Below are experts of layer 4 (counted from 0) of a mixture-of-experts language model. Rows are named router (the router's row for the expert), down (a neuron's output weights, with its number) and show model dimensions 0-191. Each number is 50 + 10 x the weight over its row's rms, rounded and kept within 0 to 99.
Before each expert's rows: a language model's description of what the expert responds to. This comes from a sample of Wikipedia text that the model never trained on.

# expert 30
It responds to: Capital initials and name pieces in person names, such as El in Elliott and Ellis, plus K, J, B initials.
router:52 42 57 30 50 64 53 43 58 56 67 63 36 59 59 33 57 47 60 46 33 53 59 49 48 56 49 42 35 47 56 52 33 71 47 47 44 44 44 38 52 43 30 47 50 56 50 48 63 68 51 44 57 41 55 50 54 44 68 59 47 38 46 53 49 42 37 35 28 69 54 54 66 52 51 56 52 63 43 67 25 47 51 31 48 51 57 36 64 53 51 44 75 42 37 51 63 54 60 43 39 45 35 51 37 51 64 45 43 41 56 38 36 39 50 66 49 44 44 35 70 35 49 38 60 32 46 46 38 45 31 51 61 50 43 44 55 50 50 37 39 56 58 44 45 41 47 49 43 36 62 53 48 41 31 46 48 35 40 57 52 43 48 63 60 53 30 34 52 55 49 39 38 44 43 62 50 26 50 52 56 60 55 53 48 41 55 59 46 33 51 34
down0:56 50 52 51 57 57 45 53 53 44 49 45 46 47 52 45 58 67 38 36 51 45 57 56 51 53 63 62 48 38 57 40 42 37 55 39 43 59 49 42 56 66 57 47 47 66 30 35 37 57 49 38 56 66 65 63 53 52 48 55 58 50 32 36 48 58 67 66 44 29 55 63 42 62 41 44 55 73 53 58 55 70 62 34 54 61 60 33 58 55 52 53 51 55 59 42 35 27 74 57 59 47 54 33 56 39 46 55 77 45 60 65 49 49 63 44 52 58 18 55 60 44 51 55 57 60 49 33 65 46 36 53 39 41 41 53 56 41 54 66 55 44 62 43 54 59 68 53 47 62 33 60 32 47 47 47 53 48 49 59 61 53 44 54 53 49 56 57 54 58 46 55 44 35 47 41 55 65 59 56 66 42 45 46 42 68 42 49 39 50 50 68
down1:63 44 56 58 49 45 55 83 65 52 55 59 45 62 42 66 55 44 62 59 60 48 46 59 57 51 46 40 28 73 47 46 46 47 45 64 70 44 35 65 28 44 40 62 56 65 62 51 45 71 50 52 56 47 50 53 53 59 47 41 52 53 43 52 33 53 50 38 48 42 45 68 58 49 39 66 40 47 53 50 49 38 60 55 50 59 49 64 58 47 56 41 42 51 39 48 55 55 42 64 51 46 58 50 42 45 53 58 50 54 50 56 57 47 66 45 37 41 58 67 44 38 56 51 50 51 45 48 47 60 69 56 33 30 60 45 63 47 50 41 63 50 57 39 33 53 57 42 50 35 41 23 60 62 71 56 42 25 81 58 55 51 54 45 49 39 52 50 66 56 48 58 59 45 55 58 50 57 47 44 49 55 60 30 68 47 39 41 58 42 64 57
down2:58 76 63 49 58 38 38 54 38 50 60 49 58 54 38 47 59 46 45 51 66 29 39 50 60 50 43 32 55 61 56 43 50 48 55 54 51 44 45 46 55 57 33 51 43 28 42 52 51 31 53 53 41 28 57 57 62 63 47 67 67 50 57 50 55 49 59 60 48 53 56 64 61 29 51 52 35 37 38 34 54 75 43 41 39 44 58 35 55 42 60 50 54 46 53 55 45 59 36 55 60 45 54 48 45 59 45 49 54 65 74 42 56 45 52 48 66 30 51 58 40 57 47 54 53 44 42 59 40 36 46 53 40 64 50 31 60 48 55 44 58 53 45 56 76 50 56 44 39 48 43 34 57 53 54 51 52 49 29 60 50 54 58 65 31 41 57 69 48 46 48 41 64 43 56 74 42 62 40 44 69 56 61 56 50 68 45 66 41 55 53 51
down3:24 39 54 54 52 39 72 44 63 45 56 58 73 51 51 50 45 50 50 54 36 48 49 54 41 62 54 28 37 65 56 57 46 30 60 51 35 48 54 48 45 41 52 42 55 30 43 57 58 45 56 57 63 41 32 37 52 60 49 54 50 48 46 59 31 54 56 66 30 48 45 71 26 26 47 43 60 53 39 66 30 53 42 41 56 52 73 42 49 30 47 52 58 42 31 41 59 35 57 54 66 59 49 58 61 46 32 40 42 49 52 59 47 55 62 55 30 70 52 42 47 48 61 62 53 51 59 45 39 57 52 64 56 52 50 48 40 44 35 56 40 49 43 51 40 54 44 61 77 49 53 48 54 61 42 35 42 52 62 45 50 47 40 45 52 34 40 43 42 50 51 46 40 48 49 59 49 55 45 45 48 46 48 31 56 52 55 44 44 56 30 39
down4:29 42 59 37 49 56 40 39 58 51 40 37 48 33 47 46 37 54 25 44 51 53 47 57 49 65 50 65 56 42 66 52 60 46 27 42 54 67 60 34 59 54 57 35 64 51 47 39 74 50 51 48 56 52 41 65 65 56 52 38 46 45 58 47 30 61 40 51 55 54 50 55 50 58 60 54 47 53 30 49 49 56 48 23 42 49 50 50 42 42 49 41 60 40 43 47 41 57 52 57 64 58 53 34 50 59 50 42 69 45 36 13 58 54 38 56 57 57 47 48 53 44 51 45 45 53 51 55 63 37 65 56 51 35 44 28 59 42 61 43 41 49 49 43 41 40 63 44 39 48 45 37 51 35 69 43 46 56 54 69 47 30 50 44 63 69 64 41 56 47 52 49 51 57 55 46 52 53 44 44 48 54 52 61 64 61 58 39 32 52 64 56
down5:54 67 68 55 56 41 50 50 48 69 73 43 43 51 72 37 58 50 61 46 54 47 65 59 49 48 46 51 31 34 38 49 71 45 43 45 46 51 68 46 48 49 45 51 40 46 55 41 60 52 58 63 33 60 54 54 48 44 56 47 53 54 47 53 46 45 49 34 56 57 57 54 44 54 45 41 22 52 55 52 62 41 56 42 59 61 33 67 41 68 54 54 48 58 48 72 47 49 20 58 49 56 54 48 47 53 62 66 45 43 45 41 64 49 49 45 49 65 56 44 39 40 63 70 46 46 51 62 46 66 51 52 53 57 64 53 50 41 63 64 55 33 49 71 46 47 40 50 64 41 54 48 31 61 46 48 48 45 52 50 52 62 53 58 44 43 16 43 65 51 53 53 51 34 38 54 50 50 42 35 42 66 49 38 51 50 29 56 54 45 73 42
down6:60 61 69 63 48 41 43 58 59 63 51 55 53 57 38 54 61 57 51 51 35 54 58 52 58 55 49 44 43 75 62 55 43 18 35 68 47 62 51 48 26 50 37 36 46 35 41 57 59 37 54 48 46 71 60 49 44 50 55 50 38 61 57 60 34 44 39 44 62 45 58 56 42 58 59 59 56 46 45 44 63 30 54 56 62 53 53 58 59 55 44 33 55 43 61 65 36 47 49 46 48 38 75 41 63 56 57 40 54 54 50 39 52 55 49 35 58 38 51 61 35 58 46 50 53 56 47 53 32 51 63 51 67 79 75 51 39 50 50 54 46 51 54 42 33 60 57 43 44 40 46 43 41 57 47 51 62 41 57 65 60 55 62 36 30 48 47 48 47 63 57 43 59 32 45 53 43 50 46 65 43 55 58 50 53 47 37 35 57 45 37 44
down7:42 50 71 46 47 54 28 42 47 61 61 47 43 34 40 44 71 63 40 51 57 43 26 34 38 59 47 66 46 40 66 48 54 46 29 42 48 46 50 72 72 53 66 57 57 57 45 53 51 42 67 60 45 50 49 55 39 47 45 49 45 48 38 53 61 44 52 52 58 50 55 52 55 58 36 31 60 58 37 50 43 63 38 43 60 50 59 41 50 68 68 34 68 44 47 78 59 46 59 50 41 43 52 64 63 54 52 43 55 64 46 59 51 52 50 34 54 42 48 50 52 49 46 45 43 67 44 24 48 40 51 49 59 49 43 59 59 44 53 38 68 44 40 76 51 32 49 39 62 46 45 47 40 49 58 58 56 55 39 40 50 57 50 47 42 71 30 54 43 55 60 48 39 59 33 49 49 60 50 48 56 52 38 47 69 41 49 51 43 46 51 36
down8:60 60 33 41 41 37 52 42 54 55 54 59 50 62 48 54 60 41 55 51 40 51 52 51 58 55 52 78 37 38 44 66 46 23 57 42 41 46 40 59 62 69 61 70 44 52 57 49 60 71 52 55 48 68 52 45 56 57 47 60 38 53 54 52 49 46 57 41 44 63 78 73 29 39 59 56 55 29 53 52 52 46 44 42 52 54 54 71 63 49 55 63 45 56 55 36 58 46 53 43 55 44 37 38 76 55 53 46 44 61 40 48 51 52 42 42 41 50 37 65 29 52 65 61 70 66 41 68 63 57 43 48 40 49 76 43 36 47 53 56 49 34 49 59 53 44 50 54 43 50 55 40 54 51 36 38 58 48 32 45 66 45 60 51 63 52 59 43 47 49 49 40 48 42 51 45 58 58 47 47 57 46 55 54 62 56 53 51 64 39 59 31
down9:37 47 51 50 34 54 40 54 35 53 52 58 42 53 55 57 65 49 51 35 46 49 34 42 52 45 59 31 41 34 55 43 44 62 50 46 47 70 64 44 16 38 51 56 44 72 47 63 47 49 31 46 44 36 61 63 47 51 58 32 47 48 35 39 60 41 48 41 55 58 53 58 67 55 64 53 45 48 45 74 60 37 57 39 55 56 62 44 37 59 58 53 47 48 43 59 65 48 29 43 49 42 53 51 51 58 50 30 69 44 46 45 53 58 61 35 54 61 51 40 57 42 55 46 43 43 62 54 52 56 60 47 60 64 49 52 41 57 59 39 35 45 44 48 45 68 64 44 27 63 52 58 56 55 51 67 37 57 56 48 54 63 37 82 54 55 51 50 69 38 38 41 47 42 49 59 36 46 54 56 50 48 41 64 51 60 58 40 48 54 31 55
down10:46 49 37 56 56 51 47 49 40 56 56 45 43 47 51 59 31 47 36 51 53 42 43 43 46 46 52 57 58 45 52 48 57 49 47 52 49 49 42 37 49 41 54 54 53 45 57 42 33 45 55 45 68 43 56 67 59 66 38 47 70 45 62 40 38 56 47 68 52 54 36 28 49 53 52 42 33 37 66 43 61 55 66 26 75 47 56 55 66 59 56 62 38 32 51 54 61 43 45 67 60 55 63 56 54 72 52 46 46 60 42 58 49 42 58 43 41 43 61 53 58 49 49 54 44 47 51 45 46 33 43 67 57 64 38 54 68 45 43 44 57 25 47 39 47 25 42 55 60 48 32 58 56 50 49 56 53 54 67 46 45 67 55 50 53 41 63 57 58 62 64 50 39 48 48 56 61 73 27 52 48 76 53 46 66 44 55 63 57 46 60 33

# expert 9
It responds to: Word pieces that follow prefixes like pro, ex, re, con, app, as in provocative, provost, affected, specifically, responsible.
router:67 48 59 45 69 47 41 43 53 31 34 46 53 47 47 58 44 29 53 55 53 45 42 39 63 45 51 21 59 57 44 57 51 56 49 49 50 47 52 28 49 61 44 66 51 45 40 52 55 49 46 54 47 50 31 52 56 31 41 62 42 48 63 42 52 43 56 51 49 55 40 56 51 58 44 49 59 41 61 60 29 53 34 33 37 45 50 47 50 48 61 67 52 34 43 65 52 52 62 44 39 45 49 60 38 70 50 53 30 53 49 42 59 61 41 78 53 40 44 50 50 41 69 53 49 32 47 52 39 42 46 48 45 53 29 41 53 49 59 56 51 33 44 74 61 52 46 67 38 59 64 57 61 55 47 39 34 34 41 40 47 53 49 44 42 31 39 38 37 55 43 56 49 35 48 62 40 53 41 25 46 54 57 41 57 50 55 54 70 70 55 43
down2:39 50 55 44 41 46 69 52 65 23 58 30 49 48 60 67 57 42 56 49 36 54 55 45 40 47 66 46 38 48 44 43 41 50 54 54 51 48 58 56 56 53 64 52 46 42 58 39 53 58 59 51 67 49 48 34 60 44 46 31 52 39 68 49 30 52 52 61 72 52 36 53 54 45 52 51 32 49 46 63 40 47 49 45 47 49 48 66 62 50 46 51 36 45 61 42 29 50 38 41 32 36 57 50 58 41 55 40 52 47 33 36 51 68 55 64 40 46 55 65 56 60 40 51 49 52 54 40 53 65 42 66 47 28 44 64 57 66 54 42 50 56 50 46 40 67 46 41 56 50 49 47 47 44 36 49 51 65 73 53 60 45 63 48 57 34 41 58 47 50 33 61 52 32 50 50 51 60 39 38 68 28 61 45 26 55 44 43 41 67 61 57
down3:38 45 61 63 64 35 37 56 63 53 56 53 40 47 48 45 52 50 51 56 51 46 34 43 54 58 48 66 51 64 42 47 64 61 46 63 57 46 42 49 68 44 48 39 51 52 46 44 55 54 44 33 51 59 57 66 51 39 64 43 58 44 47 56 51 43 46 33 30 32 42 36 55 37 46 58 40 38 53 75 53 53 66 49 43 64 39 46 48 40 73 66 50 50 60 40 50 62 43 66 37 55 49 56 44 54 72 46 66 28 67 56 46 50 59 49 61 58 59 45 51 59 64 50 46 57 55 53 43 72 55 59 57 47 57 42 40 48 51 18 55 43 55 49 37 54 57 56 53 40 31 51 47 37 55 44 55 49 53 52 52 27 64 39 60 55 30 70 53 46 46 55 46 64 45 41 50 60 33 50 30 39 45 47 44 35 51 52 61 70 53 51
down4:56 44 51 49 37 34 39 45 45 22 62 56 50 57 46 39 48 42 60 52 59 58 52 40 37 43 55 52 50 61 61 38 44 56 64 51 32 49 39 57 42 50 48 50 44 44 48 54 43 63 42 42 38 48 24 67 38 48 46 37 48 34 39 46 61 51 40 50 45 45 38 41 55 48 56 55 37 42 49 53 41 35 60 41 54 43 31 47 59 56 54 66 53 39 43 58 44 72 45 46 63 48 56 21 62 12 64 55 43 41 53 55 51 69 47 43 59 62 45 39 38 51 62 52 69 61 61 53 50 36 48 45 47 42 62 35 56 63 51 66 44 60 69 38 42 55 40 45 52 57 53 60 51 49 60 48 48 42 53 54 49 56 54 33 37 61 52 54 63 80 47 56 56 38 38 64 39 57 29 53 47 61 58 47 51 50 52 47 55 53 44 48
down5:58 57 59 66 61 50 43 71 48 46 54 68 63 51 59 65 34 47 66 63 46 46 56 41 43 41 53 50 48 62 60 55 48 53 34 60 55 59 43 33 42 33 37 55 43 58 37 62 55 58 35 53 76 39 40 39 42 45 40 43 58 64 44 46 46 49 75 56 51 66 52 37 44 53 42 62 46 64 48 44 51 66 33 56 44 71 43 38 51 48 48 66 59 64 51 51 49 43 70 54 56 54 51 64 58 34 46 49 53 32 50 49 34 38 39 34 53 55 56 38 42 51 41 41 55 51 56 54 47 47 47 51 47 34 53 79 67 31 45 59 46 49 36 71 50 53 43 41 47 40 45 42 52 51 33 46 69 46 52 51 57 29 48 52 46 53 57 73 56 55 52 52 46 54 42 43 39 47 55 63 65 46 50 53 48 56 44 62 58 34 59 63
down6:56 35 57 70 48 54 48 43 62 54 67 34 31 62 65 58 46 58 63 60 44 58 44 33 58 35 46 63 59 73 47 43 49 61 60 67 63 49 50 45 68 52 49 41 38 42 46 68 69 64 43 45 59 47 34 59 66 38 52 61 50 47 53 39 56 51 62 68 63 60 60 51 47 50 54 61 47 41 69 55 54 69 46 46 44 37 51 35 49 43 53 65 33 66 50 48 43 64 45 54 48 55 44 49 50 61 25 57 56 54 62 63 66 62 45 52 59 57 39 46 54 47 53 61 47 64 37 48 28 44 65 58 40 42 33 40 51 47 42 45 58 43 60 36 51 62 33 47 60 55 46 50 45 44 67 51 56 58 64 58 39 57 53 57 59 49 45 48 45 40 44 55 65 44 46 41 59 39 39 64 72 41 52 40 41 55 53 59 46 58 60 50
down7:48 52 42 56 38 44 37 54 71 65 61 56 26 44 29 57 61 39 42 40 51 52 37 51 42 46 57 46 69 48 61 45 54 53 29 31 38 39 63 48 39 44 68 64 40 60 66 69 55 47 63 47 58 52 55 46 50 61 45 64 50 39 41 49 64 37 45 57 38 40 46 47 43 44 55 56 57 54 53 54 57 55 49 38 57 61 29 41 55 58 45 46 51 27 45 40 52 39 40 67 65 40 61 57 60 53 59 68 72 45 35 52 49 28 65 48 46 59 50 37 35 41 43 56 40 59 52 53 46 36 41 37 53 41 47 54 55 44 47 56 46 56 52 67 33 37 52 47 55 50 40 49 43 60 40 57 55 46 48 53 46 44 35 50 54 49 59 47 36 50 47 52 13 45 42 65 45 63 45 65 56 58 69 44 59 52 43 62 47 42 51 55
down8:51 49 44 44 33 56 46 48 37 46 41 33 48 41 57 67 39 41 56 31 40 62 29 43 61 37 38 49 60 51 43 59 46 58 50 34 41 53 45 35 55 55 41 34 52 41 47 50 63 50 47 31 53 57 48 67 47 45 45 61 37 55 54 58 63 52 45 64 29 48 56 64 46 48 60 53 71 48 46 41 50 59 59 56 50 63 57 39 52 50 49 50 34 46 65 52 50 49 49 58 41 25 56 52 56 44 45 59 78 51 54 51 58 41 62 41 54 45 75 66 31 54 44 60 41 59 54 60 42 29 49 47 49 38 46 72 52 40 45 44 63 47 68 37 59 32 52 41 47 59 47 43 53 34 47 55 50 72 41 63 47 40 40 48 44 57 65 67 47 46 47 61 35 54 48 47 46 39 54 70 47 53 38 48 55 43 40 41 49 37 27 48
down9:41 49 47 54 39 59 47 47 46 57 36 39 53 56 43 49 42 65 51 62 40 47 54 64 55 69 49 60 53 49 46 47 60 24 48 44 40 33 44 52 41 43 36 68 28 60 54 44 45 56 51 58 35 44 48 52 63 44 22 39 52 49 52 36 46 41 53 42 49 46 51 64 47 52 36 49 41 55 40 65 30 41 56 54 51 54 52 40 62 58 52 39 56 54 46 41 67 64 45 47 36 46 50 43 54 45 32 42 49 42 47 49 36 48 51 36 64 47 64 71 41 70 54 40 50 46 45 61 47 57 65 47 62 62 54 64 56 62 46 55 62 54 40 43 39 55 34 58 70 48 52 62 50 35 57 43 37 52 58 79 58 40 62 44 51 53 36 63 24 43 54 67 56 63 62 64 52 39 41 46 32 44 39 46 42 53 64 70 54 49 51 52
down10:68 44 50 42 65 66 53 47 60 46 71 48 66 55 51 45 36 55 67 65 52 36 46 51 56 67 53 46 66 40 43 59 40 45 33 26 64 33 42 42 46 47 57 67 52 60 55 42 48 61 50 49 60 50 69 61 47 50 42 57 45 52 64 44 58 46 57 47 77 63 49 58 60 49 55 60 54 44 69 45 36 46 37 42 67 49 59 36 37 44 52 46 55 38 35 42 38 55 40 51 56 57 50 76 47 43 62 40 52 55 79 59 35 38 52 46 63 54 46 62 61 51 49 40 28 60 49 35 48 40 53 69 62 49 35 63 49 47 45 52 38 62 49 57 63 43 42 63 63 66 48 46 42 49 49 34 51 43 58 39 67 42 54 51 47 56 52 56 40 50 41 50 37 53 47 54 48 44 50 54 46 42 39 44 66 49 45 31 54 40 52 43
down11:70 40 59 50 65 50 53 49 43 69 64 55 58 49 59 50 46 53 55 55 46 50 44 47 37 48 45 39 45 44 57 38 40 49 48 53 46 61 52 43 57 46 40 51 55 58 29 39 48 59 36 65 46 55 45 59 43 59 37 44 51 58 62 35 70 36 47 39 57 53 59 51 37 43 45 46 70 63 55 52 49 49 43 30 38 45 40 87 50 23 29 50 64 41 60 48 46 34 58 59 62 38 48 56 48 56 48 61 30 50 45 60 43 32 40 36 57 50 33 52 42 53 68 36 45 45 40 60 63 52 30 25 51 44 64 66 29 57 48 52 63 36 59 54 52 59 51 57 51 59 41 57 46 50 34 47 55 47 61 60 50 49 46 52 55 46 48 33 53 41 50 36 54 41 48 53 43 40 55 55 58 37 54 52 48 36 61 58 42 75 53 51
down12:35 42 63 67 45 56 31 64 30 54 51 48 42 36 59 45 47 54 40 57 69 63 55 56 54 57 51 54 45 45 43 53 67 65 27 54 47 49 55 46 74 62 59 48 67 41 58 50 57 49 48 40 51 57 47 65 51 58 53 50 53 83 60 57 49 52 47 62 44 37 49 43 35 46 55 44 51 52 51 37 85 62 31 55 45 63 37 64 52 50 49 56 44 73 48 48 51 41 54 53 46 53 61 45 50 46 49 45 40 64 55 52 63 40 54 49 44 36 54 53 41 43 51 49 69 44 46 38 46 45 24 68 58 56 52 55 57 44 55 52 47 41 36 43 56 50 57 65 62 47 40 53 59 32 42 42 45 47 38 66 61 66 43 48 45 37 57 70 62 50 31 47 47 52 57 55 53 58 49 31 47 46 39 51 47 50 59 34 51 45 63 69

# expert 25
It responds to: Syllables with i or similar vowels inside foreign personal and place names, like Bali, Talisa, Al-Tai, Mayumi, Yiu.
router:59 42 61 60 46 71 52 50 54 56 41 47 30 53 46 65 48 26 53 42 54 51 73 53 63 38 61 53 51 52 48 59 40 68 46 50 65 55 41 62 64 41 48 48 45 45 54 44 66 44 39 54 61 69 44 61 57 26 51 52 35 43 68 45 59 35 40 40 54 58 53 54 48 65 29 54 59 62 48 53 65 52 58 48 42 44 65 50 54 45 55 44 53 44 34 59 62 51 60 49 34 48 44 56 46 49 54 49 50 48 49 46 41 42 56 63 65 35 65 54 49 36 47 50 55 38 53 46 49 48 54 51 46 58 38 54 58 36 43 46 61 50 37 39 53 37 35 63 38 59 39 62 45 43 49 54 55 26 51 44 56 64 52 38 48 55 64 36 61 69 43 57 61 45 42 45 48 40 36 50 51 58 69 79 53 39 47 53 61 69 70 26
down1:38 46 44 44 69 46 35 61 67 50 59 36 64 50 52 34 57 30 66 54 47 47 55 54 54 47 51 65 54 67 37 45 36 48 29 55 47 41 43 36 55 46 53 46 54 49 39 42 36 33 60 47 38 47 65 46 32 48 41 50 64 52 44 48 68 57 57 55 56 35 70 44 45 55 55 59 33 57 59 37 34 60 51 57 65 53 64 58 64 50 58 62 43 54 55 30 48 54 52 50 51 47 64 59 53 43 47 58 37 66 60 61 48 50 54 45 74 47 53 48 70 54 44 45 46 66 48 50 48 76 42 58 42 75 63 52 44 60 52 33 48 40 61 47 44 47 40 34 53 50 40 60 38 62 48 54 52 35 58 65 68 64 55 58 66 59 49 44 60 49 32 54 46 61 50 55 52 51 65 29 44 53 45 59 42 65 48 53 44 53 38 63
down2:35 34 49 40 52 35 62 54 46 49 56 45 30 33 53 45 58 53 30 63 45 38 43 59 36 51 44 59 58 48 41 46 64 49 74 59 60 59 50 42 45 60 54 44 64 48 33 58 38 47 62 42 41 39 37 33 62 46 42 43 26 59 39 59 50 68 54 52 51 65 37 39 49 34 78 62 46 52 53 60 48 33 53 39 52 54 42 47 52 48 30 44 46 50 50 31 41 53 33 42 47 62 54 48 40 50 51 41 55 44 45 51 49 42 44 48 55 27 59 63 52 60 52 52 71 57 54 66 48 55 48 45 45 42 43 60 65 36 37 56 46 58 58 44 46 56 59 52 32 54 39 42 67 38 58 45 54 43 39 60 42 39 34 53 45 37 64 36 44 56 54 59 42 57 60 43 62 51 55 54 38 28 31 50 50 46 53 47 61 46 54 68
down3:49 56 49 58 44 38 24 65 40 60 44 42 56 37 44 29 47 41 55 41 61 45 69 53 46 49 53 56 55 46 48 48 41 57 35 37 42 57 48 46 47 58 65 50 54 41 51 42 46 45 27 46 34 51 47 43 62 47 61 42 35 47 57 55 60 65 61 61 35 44 43 59 53 51 59 46 47 31 33 34 57 47 52 33 40 68 54 40 50 54 44 55 53 57 58 57 41 68 52 53 35 56 23 64 45 48 56 29 53 46 48 42 67 45 47 46 50 41 52 43 62 53 26 32 43 53 45 49 55 50 43 55 46 35 39 42 43 60 20 67 65 54 44 45 48 66 69 62 62 52 51 68 58 52 51 75 45 51 34 59 57 61 51 65 50 49 49 47 50 57 50 66 48 53 36 44 41 52 46 43 54 39 55 55 41 64 44 55 48 71 56 42
down4:41 34 26 56 56 52 45 59 50 56 55 64 39 56 53 72 62 51 35 48 57 63 39 55 60 52 52 66 52 56 53 50 41 57 49 61 55 50 46 57 50 55 17 73 34 49 39 56 62 41 58 40 66 38 39 40 43 33 40 55 65 56 57 46 62 58 48 63 57 45 49 48 52 51 45 37 50 55 53 56 49 43 43 39 54 36 59 43 61 31 46 44 64 35 32 61 64 56 47 53 54 61 50 43 54 52 42 39 45 57 56 69 35 52 60 41 56 50 52 58 68 42 55 50 41 67 41 60 53 40 64 33 56 65 45 54 45 44 62 52 61 51 45 40 42 69 51 57 70 32 45 43 57 57 24 38 49 55 38 54 56 49 66 55 49 44 43 51 23 50 58 43 56 50 74 42 45 42 53 51 47 65 60 52 63 48 60 46 64 42 45 57
down5:33 41 52 48 57 48 37 56 39 55 34 55 71 57 68 42 49 41 50 48 67 52 62 61 45 45 58 45 54 58 48 55 44 45 60 46 62 47 42 52 53 43 67 60 72 71 43 49 37 47 67 65 52 27 49 73 40 54 49 59 60 61 45 39 62 40 37 59 36 25 58 51 39 22 51 39 59 49 50 51 66 52 58 71 46 54 64 55 36 54 53 50 49 45 60 45 61 47 41 57 35 44 54 56 59 46 40 49 43 28 56 52 45 46 47 67 44 42 56 35 43 49 41 45 53 59 54 60 54 45 35 33 51 27 64 70 56 56 50 51 50 67 48 50 45 58 65 43 47 53 40 53 48 49 50 47 45 33 43 57 54 49 49 66 33 48 53 42 32 51 48 56 55 39 52 64 51 61 36 49 45 36 33 44 47 40 28 53 51 43 55 60
down6:60 42 57 52 36 61 40 49 40 45 53 53 55 57 69 50 50 35 58 61 59 47 48 45 76 60 30 54 50 36 53 55 58 52 32 44 58 47 49 55 58 53 54 49 58 41 70 57 57 64 77 50 44 58 67 53 45 54 45 47 41 36 47 62 71 27 68 48 56 33 57 50 56 65 37 66 61 39 48 39 37 61 55 58 47 68 65 52 31 56 58 56 62 45 54 51 29 48 28 54 38 59 57 67 42 50 56 46 62 49 41 56 54 36 46 52 53 57 50 46 51 58 36 43 41 51 65 53 45 36 55 29 51 47 68 49 54 49 60 50 52 57 49 50 55 48 58 42 65 41 27 60 33 32 55 61 54 58 42 43 41 59 54 56 63 51 44 45 45 47 40 68 33 68 61 57 39 48 47 60 51 38 51 39 46 52 64 37 45 48 47 56
down7:49 61 43 65 48 43 55 46 54 40 47 63 62 41 46 58 45 37 58 34 42 65 59 39 54 52 69 43 51 50 47 33 54 56 40 63 54 40 46 56 22 58 31 57 59 28 68 66 37 70 75 47 42 32 46 45 30 36 55 50 62 49 51 27 45 60 48 40 44 44 56 42 45 56 47 58 44 47 48 48 51 68 61 47 61 59 49 53 51 50 54 42 43 47 40 42 47 57 55 56 60 44 49 54 42 44 35 50 43 56 46 58 45 58 58 59 45 45 60 33 42 26 37 53 51 61 55 42 44 50 61 62 55 65 63 35 56 40 56 30 62 69 48 44 53 59 48 39 56 36 59 46 38 37 47 28 61 46 47 47 52 48 39 51 39 59 48 59 38 43 40 48 34 45 63 55 53 65 60 49 29 57 69 46 60 47 49 39 40 51 65 42
down8:46 50 40 48 51 47 54 48 55 44 30 53 35 49 32 41 33 76 50 46 54 45 55 40 41 54 33 49 31 61 55 46 62 47 43 43 38 40 36 37 38 50 44 53 49 30 49 53 43 31 62 37 50 61 61 45 52 31 49 44 48 44 38 53 44 65 31 32 67 49 50 59 55 52 61 49 71 59 62 57 50 39 51 60 60 30 51 42 48 50 49 45 35 52 64 52 47 64 31 47 45 50 53 53 37 45 45 52 58 34 62 42 52 31 48 57 62 32 39 54 51 40 50 33 54 49 63 33 51 50 58 62 44 55 36 43 51 47 44 44 38 53 33 49 45 66 51 59 76 40 64 41 43 42 45 54 36 28 44 70 46 51 54 59 44 51 53 53 29 64 64 42 46 32 64 54 52 49 53 50 69 62 53 48 61 49 54 45 45 64 51 53
down9:55 52 59 56 50 78 65 30 48 55 62 46 50 48 46 58 42 46 57 39 38 52 50 53 61 46 56 38 55 56 53 46 39 61 55 48 47 36 47 55 46 49 48 48 41 54 36 67 60 66 51 60 64 56 58 40 59 63 32 60 41 57 43 44 60 53 60 58 52 65 37 54 56 49 40 33 60 56 52 45 45 55 47 77 58 37 49 45 52 34 34 49 55 46 47 37 51 34 44 49 64 67 57 43 49 52 47 67 64 59 52 50 55 47 47 45 34 45 70 52 49 59 54 69 70 34 49 50 34 41 37 51 59 47 46 48 37 37 39 49 77 41 44 52 54 54 69 57 53 47 47 61 53 47 54 45 59 44 62 65 39 56 62 47 50 41 58 50 45 50 51 29 47 38 63 31 39 53 41 46 53 46 74 53 42 29 75 46 36 51 30 42
down10:59 38 55 57 39 65 59 57 49 41 52 38 42 62 44 63 41 53 55 55 42 51 44 66 50 52 35 49 65 52 49 61 63 55 57 58 62 32 50 50 63 41 63 65 59 57 33 59 40 37 43 50 52 70 39 56 53 65 73 46 47 58 47 48 53 51 58 25 39 64 59 47 38 46 54 43 41 55 57 47 35 57 55 35 51 58 55 53 73 57 53 36 38 57 32 39 64 50 52 49 61 55 41 47 55 55 39 52 43 49 67 43 39 56 50 64 52 32 61 39 46 39 39 62 40 39 48 48 40 54 46 61 35 36 48 34 55 52 42 41 37 39 47 54 53 58 47 35 34 53 42 46 39 64 65 43 55 64 49 53 41 51 43 26 56 68 60 50 59 44 27 61 64 58 59 63 44 60 44 56 66 61 69 56 40 58 50 58 69 53 54 50
down11:63 55 49 55 62 59 35 55 57 49 39 43 58 43 50 54 58 34 41 45 50 47 47 53 56 41 24 57 63 44 36 53 58 61 43 39 54 67 31 36 36 48 64 34 49 32 51 44 71 38 60 41 40 49 48 37 61 58 51 40 57 51 60 65 50 50 53 49 83 43 59 35 68 43 65 64 50 64 39 61 57 51 59 46 45 45 52 47 55 46 41 60 55 58 50 43 44 46 44 30 51 34 45 45 62 52 58 52 42 58 59 42 54 48 60 66 49 44 65 55 31 45 45 63 57 42 56 55 55 51 42 50 44 52 64 35 48 76 52 52 56 29 56 37 44 43 57 48 43 59 58 42 46 65 39 51 43 42 51 53 66 45 53 59 56 74 58 41 57 59 53 49 55 61 52 57 51 38 64 59 33 59 54 46 27 45 51 40 35 66 40 33